Weights of a small mixture-of-experts language model, trained from scratch on English Wikipedia: 6115 steps.
Below are experts of layer 3 (counted from 0) of a mixture-of-experts language model. Rows are named router (the router's row for the expert), gate (a neuron's input weights, with its number), up (a neuron's input weights, with its number), down (a neuron's output weights, with its number) and show model dimensions 0-127. Each number is 128 + 24 x the weight over its row's rms, rounded and kept within 0 to 255. Numbers have three digits each.
Before each expert's rows: a language model's description of what the expert responds to; "gets" lists some tokens that make up at least twice as much of what it gets as of all text. This comes from a sample of Wikipedia text that the model never trained on. Tokens count by the router's weight.

# expert 44
Description: Table cell separators. Pipe separators between table cells, mostly after names or numbers in election, sports and climate tables; also semicolons in lists.
gets: " |", ";", "|", ")", " —;", ");"
router:108118081118149107134120158128124083115142096103126132151106100095151139087141131145149084126120113206121137133100120146160123148100148148114110099096156119102133117104107152126146087083088137159117119140140085111092119168116093118129142123129098141149166138127134112140133154109101096140089123152120147144128120077088144085095152169124156139133113142096119139161124118077141161122130
gate2:162140151121097149128120166158106069117112149152132116132138097106126114176149122119162158165136141091094148112129133116118144118147144074149096135151075152096131137133136098127127105163092103145128130104117125144143106103145147101121120151135141115171118135090122124125095140081176123132158145123177144107129141133130099149126108103085091086150187138142115095135125181122097121124122
up2:142117127150114139138110170132116114142099155080143091138111134081079115154119153127083151146119132094066148118112125102156140105159082139136105108163129119085145156108134114099145134125128101161133097085104119144180142167142151126154134123118170114138118113121095093137126158108120194135150154110131126136102140130114094127141097132092173091130104141143135159137106142145100155117129
down2:137136194144103099150162140102093125106026144135131114125135118090153146092115146107150120070106123118175136090153136128130145116099147134140075112104154113177131072113113146128156109107117142135099112151177151125134126135128109077151159110128123135103128108130151161142137133117141127108138121131118157147110106162145139137116113119108154116138134161151134153144131130131138156169135

# expert 38
Description: Name-ending word pieces. Final or middle pieces of personal and place names, such as -ford, -ley, -shire, -ville, and surnames like Smith, Williams.
gets: "s", "en", "an", "er", ")", "on"
router:087152089076151089114116173102127102087174154109125142122100130123190148117135092122175133126134087156149147142130124132167128156118145118093145102116117106105097100141137133114135091115114128168146101156140119134089128131104088087077124093165122111119133152095135138145128147112135127148106130158080157142129126068119160116107129132128142163129107131100117121166143130147133128138158
gate3:158106089152103116124103160159118131101111133063119135100134127183146155134111107092145115133123156118164145141136172124124114098126113088139149137111140124135119175155157140102148116164134117117160106143116123112183108083129140134151125146172138143120148094106112114146121160124128121111145138194133100138110096095140115115154131180134144100112136124158128107103140101167106178079131
up3:129096148160142119165152124077134100137108157164137125107134149119081079136128132118124169105085121104095146120114142129093127136139126110144112079133103154104127138128103080169139143132129142131110158108182140157082136197147191151121096116119088118127152123115150138090137115105083154145124140152159142134130161120099115121115151133110135114177147159110124173118124128122140132144128
down3:145124130145147159165115147152159105096119136129116108129122131166113113093135108115156115133147108139091129149104128164157157096090130111179103148133160131086150071110135135164145109144132106110155139120101135126114169128104094123104136117109105144107122104122128162179112091151095100088096135113108129169127117082168113091082139164161168101155133154100127134107151143109114129154150

# expert 32
Description: Infobox list fields. Leading hyphens and field words in geographic infobox lists (Time zone, Postal code, Length), plus digits and pipes in census and election tables.
gets: "-", " |", "1", "0", "9", "3"
router:088128114100165101143108151128111080149168063103091146111131079119146126090132129150138117129121104119127156172131126135150067126132175127106104119085139094103146132127126153136146110106087135131112107160141102095133096098110106120130114106124097130151120156127137147144120139124144105121086082143096146122120137092159130119142117161153137142108116113066126128167117131085174157135123
gate3:140102105147146134100109125098147099116148124145098085146129081127128127110136173135099098145142080120143185121108121141128116139054127172161096112102124141095132121120123134132109147138121137156127175120102126119115149127127143138128133135111119147149153133085144143205185135104129104128119089084154134097080136129155191110111086160124159134107137148115127137137131114108134135125127
up3:145147103169136144115070083129139125159078112166120133145155135152100137142096107131120133096139137114137092111158130091107121095153116127165142137146110123125113146172129127177117144145130131116103123098159112133115138126147127165166131138101174110071119093137114093128128125112153127075172137106161085127125146164156094178155121140123127101165136104121144124090104146143107138139089
down3:175133081144092096112129102116129122089096141135137105154103148144124172124183099120137123085159128104142127117133167148155150121102144188109145132174159149124139151136162122090147064108147127137128120162113066147143146177121174135133128101103145130111102130104175154116121118141110093129133131125119108127099150107128085086117132138116138147131140105131141134105088110127147113151116

# expert 12
Description: Census digits, common verbs. Final digits of years and coordinates in census and statistics text, plus common verbs and adjectives like said, found, identified, such.
gets: "6", "5", "4", "8", "7", "0"
router:112123144112140093126117203100111132136181075092117149102079083095111145096138120132145104145105091130095160149107137132146107167095115144087117114132141145161105102164126159128107125130107129136126137132129126129095087150093112114121156111119115146172140126152167144129164130137114120144114107134094151114120086069137126115152136146124161130107129124126124149177112139111116081121167
gate2:151081133154106095179169130105140103183134151121131120165143142103100142078152127121142135115081139105129139122109115106112098153129153128157134134157122140105123155135153125091099102124104157095054136140136147129158102130107112131107141136103135105171113124106097151092150130106112118131138105120123101128117106155135141189154130168169157147099121118154136117102130195099120133124126
up2:108143168141113139076088102117098139102126150115131138147144106133140133135098131126126165112098107129119097134139168149148175126085099155169122087130177121140182143168103126101155112092131156157140135130156129126124110130151078128126110119142168146072161093117135095146101104138153150148128170105088151123142136130132076129102109098117091129145089155120128117141149151107135130108148
down2:089144096129159155147144130104172156156160140142164111117116145115124122147111130139065133157117142114150131139128069151167093110123078144144108101161120077127089070102138107117110123167125134172165127131116147104136124143125130100134130101159106124098116127136147118122178161099115114160109135125137153126104148169103137084126143125160100098152158125098151107137108113159116152116147

# expert 43
Description: Subject pronouns and so. Subject pronouns he, she, it, I, they starting a clause after a period or comma, and the conjunction so meaning therefore.
gets: " he", " He", " I", " it", " It", " they"
router:129090151127150091131148132117128081113183150133102159120121118114153122163143124140151130135133111147125134183110143138141080158121144122113114102095143139130110143134106133128140150088141169179119171107150084128097104136120111087095127097149116119164129152112135164129127127144098123108102109150117157096144109061152131097140176149123152122139094120096095123161154088110149114112175
gate2:156143141116131126110110152114145091144138143116067168105136103161131135136109163171128102081112143164155127128124146121171121145135133120157124179102106162143128151129120105152138130129098113147136114136140151101155068121147141109167168138121169116117152132139171100147133120081168099128066138113168105083114134114126108108116108128094133123151096093131136119158112082161130121113145
up2:132127132157151140110112115147081186149100135139139151106135133130116118149106107103130161137107139091103143169123138092128114109148120129079136127115140097104161127100133185122102138127119128126148123115127149145116182080112122161128116132085114127105089095137095127092128134172091140150200100095094166151097115148132157163168147114127133103102122175124103129142131110097139121150144
down2:116130083159102105140181117162133135104120127113112155133143102106122155128158148116128094129113143144113148127145111099144088089111112144138119144142126134121108133126096114108147150114096099105136148162140130141126134160100184141140144153154114152115062148114122173091148135181115172129124108172073161076097110125151136155131126122115146095072165124104150128108137129144108118141169

# expert 21
Description: Commas and open parentheses. Commas and opening parentheses in running prose, plus nouns like women, men, children before commas or "and".
gets: ",", " (", "),", " \"", "\",", " –"
router:078098114073109112145141167115163102137156090069080122132126122100157150113157162146147106153139072184121138162089101131133123152113112169137112106127132122120126126129086151142123145115124118151165154148147147125129116178078095112112120110157100170130157132083144141123130135110125121149120104123149154131109122114121160119108149126117144160113098103090110127135125133130168133096159
gate31:146107106124142136138114136155151167134105101102117139154131105129111105089131143163142143083131093122136060183189130119106116125123138131142137126097131137145160159113131143134123176105167120120080143119129134118111151104067149104127099132074134166096148122129127122141152174132126166132141113135142106158147133125162131145132157113142094115112088087130095154133139080148161121100103
up31:111154122150109170149137077109120135095127151113142108128126156169112158157135137083142132155110151104148187120101134154149123136127141091136111092157119120151119124129121144131115077140117145138157098086112123157154113135151108147146114099196117081177126099122106144100123107136119146078114119114107178117133176113106099134127081110130102136135142170146165116133093168135125128133130
down31:125149142090141124152123099134098107108230132095107129176131134134090147121142144108153148133108127143097169106126126147142104115086111143101133148074146114150111058101167122133114129148123141134103093134101146141113126118151130069132119140123078131129113160174147134109150118151124114104126132175125131154141111091109116143142135138109132120138126176170106134124151116121154123151143

# expert 7
Description: Ordinals and mid-word pieces. Ordinals and ranking words (first, second, round, Best) in sports and music chart text, plus mid-word suffix pieces like st, ed, nd.
gets: " first", "st", "th", "ed", "ing", " second"
router:088109102119109133106146149104135130140172091103099120119121105104152121090164129171175140159140074146132121166106144138139113089087174129147118153127118131132131079136141090147108116108106104160142133166122083117120115145128095111087125127131125169141127128140134191123145154130133121127123095151099142149171105101140153100141206142144169140127138173117145131129127124121118130112140
gate3:125148149133116140138133141138160151144126088099099160129145103097119102089183096093122133163141122140116124132122104125098100102096149145131124102176114126138112134120173113141100122091145116113189117117129151126159150127139151159122145090082115196125103132122130118111113105095123142111172130086102136077124086134111111126133132085143180118131171126139173114129122156153128135163144
up3:120121114142107149154098184155112120135116123126127113074113107120114159103112132164125095116119175111131161134115176063130113124126093092126200114139145120145150107138146145106129153126141097092095120148148149143127104115111078108175143154158127096165092127118096084110133114123161089124139132132101153155105135147093140098134120125156144089137127144123102109134141114163131138119167
down3:114115087129097093117146117142172124149209145151130102130158106098143117103111101096148113139111139108159106150090113124136126114109123129095112114119119170158152145156103159109112120119140134128135136130113121155168097088114155101114152113123129102133133197136126174139114148148101117111083122126135159098125138129169179128149140090114081111145155146130117160091107127148177126144116

# expert 42
Description: Table bars, mid-word pieces. Pipe separators in sports and election tables, plus mid-word pieces after s or p, such as s-at-ellite, p-ens, Seap-l-ane.
gets: " |", ";", "at", "on", "s", "ol"
router:094132053138147094147142177122149066134159111108108174141139131139145105090116127113153116099112101167171108099125099107128095170129117140097112125108110138115143134136120112153117116085116129166150113137155100107126113131128138119086137101151108133143148166117116172162135152113105143122124120158119133118154133079097124085114165145150178147140113145096115109150161115107119126092143
gate5:113122140140100172107142093161108148102108143149130144147136118097111119121146119134155105188102142133139107141165146097116102110136121118168114134162098145136078118162168122140116124123123143137169120126115136147084120151109172107124142128091118109103122117106121123121163111110058117160147145143201137176114115087119155120129126122087142163139115118104095114120177115124121098157164
up5:116131149132115140123131165143101181144141138166164146107131144166145157104096138149108140091176150116129154118125143144152095122138120140174097141127142132115137078126155074131093130137156088128102141074123169175128147128119120134137139152141132131126150096102135148158164101140162140159129084128117127130124132155184140175116166124170118124113159142147108150107152171097121115112094
down5:134167135128128125118126166115113183079146121144137132164088111100154125131123112108127166113133095119117137135143111114121154083153103125158149129103102104126109146081120127135111144144104153130140133127112079127131146139116105100094136123160135174145162173144127111112097124129136159173063137153100117165122082097131162106099118137150089144142156142079138124155114096161175104137141

# expert 29
Description: Of in names, table pipes. Of inside titles and organization names (Journal of, Society of, Bank of), plus pipe separators and section markers in filmography or election tables.
gets: " of", "|", " |", "-", ":", " in"
router:119129136120161103152150128104096089102150112126118119143122112086133156120133173128171085124084111170128178121082134151163121147102164157095118090126136116099131092092116126130174083123079107144127134121149094126117083142108096101095147092147121141170134116113158136140131127094119107139090111137148140131137107103106172075096133150136165144132124128121111134154131123116155158122121
gate3:147114127108142142061089080144112162165126118149108119160132157172160140170136139084140111085107124136113118112143150128122107124171124174096130144142110120111161107139096140142139119131128150145088125101164051145105169162127197118138126139158123134111194108147124124118122148157143087140135149130143142146137132122117139116102132111123132128167140151121151100154119127155137128118114
up3:143097133145115123151155133125134134112117176089127149115121098128114122132114086111138172140094119171089185132143155119102118144211134062119117157132163125144141133136144120095147153114144154148112154127129159148123115126104109136171096145110078087147069129139115104154157141121099098115082127138109138160135149129116117106125142124106130102119142137094104080143115158113143135143123
down3:117105127158097139106122146130104120087060134103104122169141098167144126100112132156122109124127130077133106160129101142150133135118145135111113139127137113127152123143127159155175090115096133097142121132122136160106132137129118119112134175101093137108152155116149107148081142173103165144158131168163122121130095197115123132097138109132116137101104143109066154136125123126142138181175

# expert 37
Description: Word-initial syllable pieces. Early pieces of words after a first letter, such as ert, ver, per, id, and capitalized In, No, Con, Pan starting words.
gets: " In", "In", "p", "er", " No", "in"
router:125123103145145114163111160090160098111158131094141175115103106117141123080153125081151101121102132148135143132124136119143121130119131110091132100116133139107140074149145132118107113111146154151151117144138096072147124172115095092079123108135119131133164114108112184157112183111126126118100126143092121115174133073158154103126181130111174129128145131096114116156123122155140146140141
gate5:168132108167159152112131147082141131124137137109147121114076120139118144138198143119150145162121139130117112172139158144166111112153111161132148128116131131091158157143118115124110073080131149131166126114105137146117166105103167140109117161142114100147132172185113115152127155104112120111177119158164168156144103129089111107126132141118129140158133103106125151114154103127108169129163
up5:104118183086113131141110132130124149138113102154113154122207129139104168136076121146088127115174134126154111132131129102116157120103141131151116152166133117144113127119115149094128170142124109138092115144166120147123132132126123138106142142152142170113090119107150076125135103135128145140107158097106121115097133140119122203141062149120139124090145124131144109163120165103121102158090
down5:083136125164165112127095111161123152122177102155127139158105140119076100104153089151166127120131114102107085124117142158163077095137123136130146087150167159075167125141159134146137123133102131095119079075145142124125160123133113080129198160138105145129144122131123130105127141125130154121087119128115130172138088103130105120127115134120116149148115139151125144106136116138160137145142

# expert 18
Description: Capital name initials. Capital-letter or first pieces starting surnames and words, often in sports scores and tables, such as B-isping, C-adieux, Luft-w-affe, 84'.
gets: " B", " H", " R", " K", " W", " F"
router:101121093097136108130123106099141088076164128098109158129122110122162124130158139165161116139097105168161159140120117151115119126079171144138108092129119127098118099113102140127141089086109104149102145130160120116064107127143122071088103102119124111138138128113151154115140123109123133128094095160113148142108148075140155073137161129111155131141115131122107147135146116116172114104159
gate3:162103162108146121069093110120093163098099126181196135169156162123141107133132140109160136138115130158153085117138068148137132147146117123126124084108139090134117163140131148085150155102100129146098105116138134148113134120144149163138145122096110127122101086109111145125152097129116120130133125072125081107152105124127125146110110139134107141132160134145106111149152105107099148095088
up3:182106133097082169145139136164112101115126168132101151156132124146157208150104145108119141134098151105094135132133129112173143138114142098141092154123110096125121155111122143099141117171150116151101116131158143185144129121128147144123135148138152121116100079174137095071123112109138134157127129108132159111130123133157101145139176112117113069131127143124123117148106077121148123121130
down3:152133149141113091139159133148135103167106153156071114142153099113116172159110157132142135119078133108112131097135085109139088126125113120165130133098140107142104123139102159140152128091122112146076110139133097114155138131162069145157164162138169164142113141138137089151139174112122137160147125137104159128098132131122144136114123103102134111131112173157106136071116081104143106109124